python train.py --n_layer=13 --d_model=256 --n_experts=40 --experts_per_token=1 --d_expert=320 --d_shared_expert=640 --activation="squared_relu" --moe_layers=[1, 3, 5, 7, 9, 11] --router_score="softmax" --normalize_top_k=false --routed_scale=6.32 --balance_loss=0.00291 --balance_bias=true --router_z_loss=0.0001 --router_noise=0.05 --init_std_router=0.0328 --lr_router=0.00075 --vocab_size=3182 --norm="rmsnorm" --norm_eps=1e-05 --tie_embeddings="early" --optimizer="soap_variant" --lr=0.00344 --beta1=0.95 --beta2=0.98 --grad_clip=2.0 --batch_tokens=65536 --seq_len=384 --train_tokens=297600000 --steps=4542 --dataset="wikipedia_en"
Below are experts of layer 7 (counted from 0) of a mixture-of-experts language model. Rows are named router (the router's row for the expert) and show model dimensions 0-127. Each number is 128 + 24 x the weight over its row's rms, rounded and kept within 0 to 255. Numbers have three digits each.
After each expert's rows: "comes before" lists some tokens at least twice as common just after its tokens as in all text. This comes from a sample of Wikipedia text that the model never trained on. Tokens count by the router's weight.

# expert 7
router:066138147145116139097144104156134151185173155121110140165123135160151115147150099109126170157149145106118127140129119141128115146159095118107106146063149131140112123159118161106139122135097099140109137129155153116138133154172095136122117117129113093102155110144071115108131134202142141131135087128148093114135139168087130125157113100158125081146161148152115147100097174155111132112130
comes before: "| ", "|", "- ", "(", "and ", "is "

# expert 23
router:080134143120095111116104125127150116143162178119087117162156142159180157160152117137147195120134166118109107099121126125157116128139124156082103158103127130117104127135092147136145103140104118155111120119128136126131116102164081142128162148139086116107142097132136093075123129113130142133116056160137112098154147130114148114125117127181139080145174134164114144104117108123171134126141
comes before: "of ", "in ", "and ", "to ", "for ", "was "

# expert 34
router:090076121100120099114143109168175165177166157132105155149115126149188140150159115067078171171147120110102129129143107147123122146136121125119114151113161138110130137160096138123161108150092110141110100123137162140115126127173106115098136128181106137132150101117122100128115141187133135108135127156159107089147166136064111130130099108101141121132161152155113146119123143141129118125139
comes before: "the ", "was ", "is ", "he ", "had ", "- "

# expert 8
router:104134148152159113130105123114188116140164114104129144117117116135144175136163122101108131163155101130139105111079094126123132145110134177125153145060127178132126106152130153119147131111112106170115127114099113128130152155153099160117144102127068127147120097115122157162152173102154123160172079142103091138128180128113160125119092116130121091124166183155090144115105139144139100109143
comes before: ", ", "\n", "a ", "i ", "'", "ia "

# expert 20
router:133097103131134100094114130144158138148148158101132124136144133173128134148131123114119208138131135109113115178102116130131164122112122178100117143119129126091126143133100155130156178155099111164122139145143172153076133096204126110086120146136139135157167090095088152135133136209149155150172135131170118101132143112095106135115119120123094149134132169128140133142144115156111137107134
comes before: ": ", "by", "name", "ies", "der", "ed"

# expert 14
router:107132131131117133117132108138168130170155149102115115132093124155116152155165132107104127177142157114089081126111127149139158172143089147103110137119143147103119115160119152078167119155104121150117132196167142106104149123157132145148134123153091128151139093121111165135128172153158121145119129122130118130182133173126154129153075097141150112163131142155138140118128174147139106111135
comes before: ", ", "a ", "an", "a", "an ", "i "

# expert 33
router:126105130137118131140144121137127161176163149087116130135108167137157136145132111101132145147118133107091123140089137104131155132101112137057057120126131132147087154171110114126127114139122147141078124139152140103116159161165118130099142120163106107103134095125131125120101156146103172152147091099149111142183177153097102147149085110160101092145138147180107146096114146149138156130158
comes before: "H", "B", "(", "K", "G", "L"

# expert 29
router:079112118130096103129140123156164163174166161107070123136127126157160114140155128119085157157140151067088138129126114115156162157152095142090111183105123110086118126156100110110149118166112107156107142148177133139131117135159126102125116141126122118114161113139111109109112151151150117126150101123144097117171168126110134103142105100146128113176185140167123159115096147163158142104115
comes before: " ", "0 ", "0", "−", "1", "+"

# expert 13
router:112122090136117112095158128150147161145147194125102156137135166161147111118138145112109136118112152101100111148139112105107135163145100154116110151136144119084128138138077117139170110156094153127131104138118149100130123134147137116104126149211075145155153109124115128126144141179134121153139139126136079097121146104112164137132121146120105085147138141172100148081144108156122134126159
comes before: "| ", "|", "York ", "States ", "States", "ver "

# expert 4
router:108106078157090178131173139145139144141147173141124132089126150161157137168147100099084118134141126108126119122108157142113118159131125129121117118083131089084116132134113115125146193150092109138127139127136122164119090130146136131129133131144115082149122067119149080110102112184151128107163102114153072113167121115084163104111150121131115127141183142151117145141131173153144110126137
comes before: "ed ", "ing ", "es ", "ted ", "n ", "e "

# expert 25
router:097111133102123114102141110125161129174125171115138094128120155125138156142127106120096150154121166118113072108106084155151155122156117130113130135104097089127105146116131152098163120155099118132095178154163170143166155124134146141119105146149091129160132122130126117130094148125177121137119106098174116131133127164114115110163112130107095127126142126122101139116134118165170123094131
comes before: ", ", ". ", "-", ".", "'", "\n"

# expert 1
router:115145106117142156169136095153128143157151152141112151155138160160138130140177123129110153143128133125112134145109120129124131150142095138086137166072132146155085089126112140096118136176101139119115115160188134124104152131126155138099113149124090111137174117110135110104113140163135137133120066118152120087138158110077121115138112116147130069141131129151146132100133117155128139133114
comes before: "the ", "a ", "to ", "that ", "his ", "in "

# expert 30
router:057127086116123136136117098189146147130137137102091119101131091140145125123131126111104144135140159122104131100106133124170095147077133141104133133071148110125126121124105127121138121154132129167115115122155141107164077170142134175127147137142137141085139100174150140073127169141136104160111100120132107140121127109113082123182117113134091120124112092155133117099103164134135158129168
comes before: ", ", ". ", "sion ", "tion ", "tion", "tional "

# expert 38
router:107122131132117101134183096129143192146127177125116158176102154152161138130141119075144115179150188102102138134108134110156149126129094133128132139128126158130116123191110101137143147152137116155152125133175151106122096148169102113095083117183141097143128114139157145124115130198154124113106121135146081118128179127127165141181114135148122128144166143164114143121138128163129093120157
comes before: "| ", "of ", "(", "and ", "|", "B"

# expert 19
router:106113093152106132137124122165130168155116130104141106131101149137177132141176112124070181152118134141109110157125107106134119142131080127122104154153141152148147154123101112108137119135119142111107126136118142122171157091143091103124129148136124097108119112122091134110134150149143128133161137130154125109180125175132133107193135115133127117130139155137139146089111150156122156130130
comes before: "The ", "- ", "In ", "==", "| ", "He "

# expert 18
router:123103155139096108131158130137141169149120152093069161120161127179139177149121162082101125148129156097098127146086101110131126142155094149134129141121132124144125109160142119105114154145110147164127098122165131109105125129135118097063148111155121131131168099125099077126107119132168097129097148129129103097165140155119131160167145121146146116208114129134128115098125153182129121111140
comes before: ") ", "A ", "R ", "A", "S ", "C "

# expert 12
router:104129152141111140108146145151155167127166144151103119128121119117158090126163100117110172146134155095133104131133114139139098163133117115122161128117131136131130156171079128108108112142090077123124135146152152102143120127138109094083139134168100090112184115152123109079079155127132123136140110169144092113156168118102137182122103120149144084182174122125123153103126139139146150114122
comes before: "| ", "years ", "of ", "|", "years", "May "

# expert 22
router:091114139132101110124139120161167154178175122073095111147106124174174129147170133101110169152142158082116121119103114142157116162130129160075128143123166128125102110155085136088144142160094105174112115123140168124155103133182110129116134111158091117124130104131104124128130154160152134132129106109162087117178167162111115121123093114140090074145134117163112143102119142176150105131181
comes before: "of ", "and ", "(", "in ", "by ", "for "

# expert 37
router:113125119149135132135140111169169126167158165141092111122114110178178167122152096104142150125168131098104136138120087138137136175150121148113099172099124137099112089169108141103149140177135140158109139147110139125131098146139117126136118156164093136152130081105108095122092108147148104165114089120147119097186139114113123125126129139129087133156146139138127146105134115161118122110147
comes before: "s ", "of ", "ed ", "al ", "ation ", "es "

# expert 39
router:131134109144128078090132144155158122153131141140137136127138141148139187113174113065131122142134143086113130117131094172130160136110111170118148169092125142180099111183112150104153125143097120167113116144125181128152135143120091153155092137159097141145165155137146105110128143124112121150115117102116137111202149140136124108137120133098109124128136126128126148128146138192123167111135
comes before: "% ", ".", ",", "; ", "%", "0 "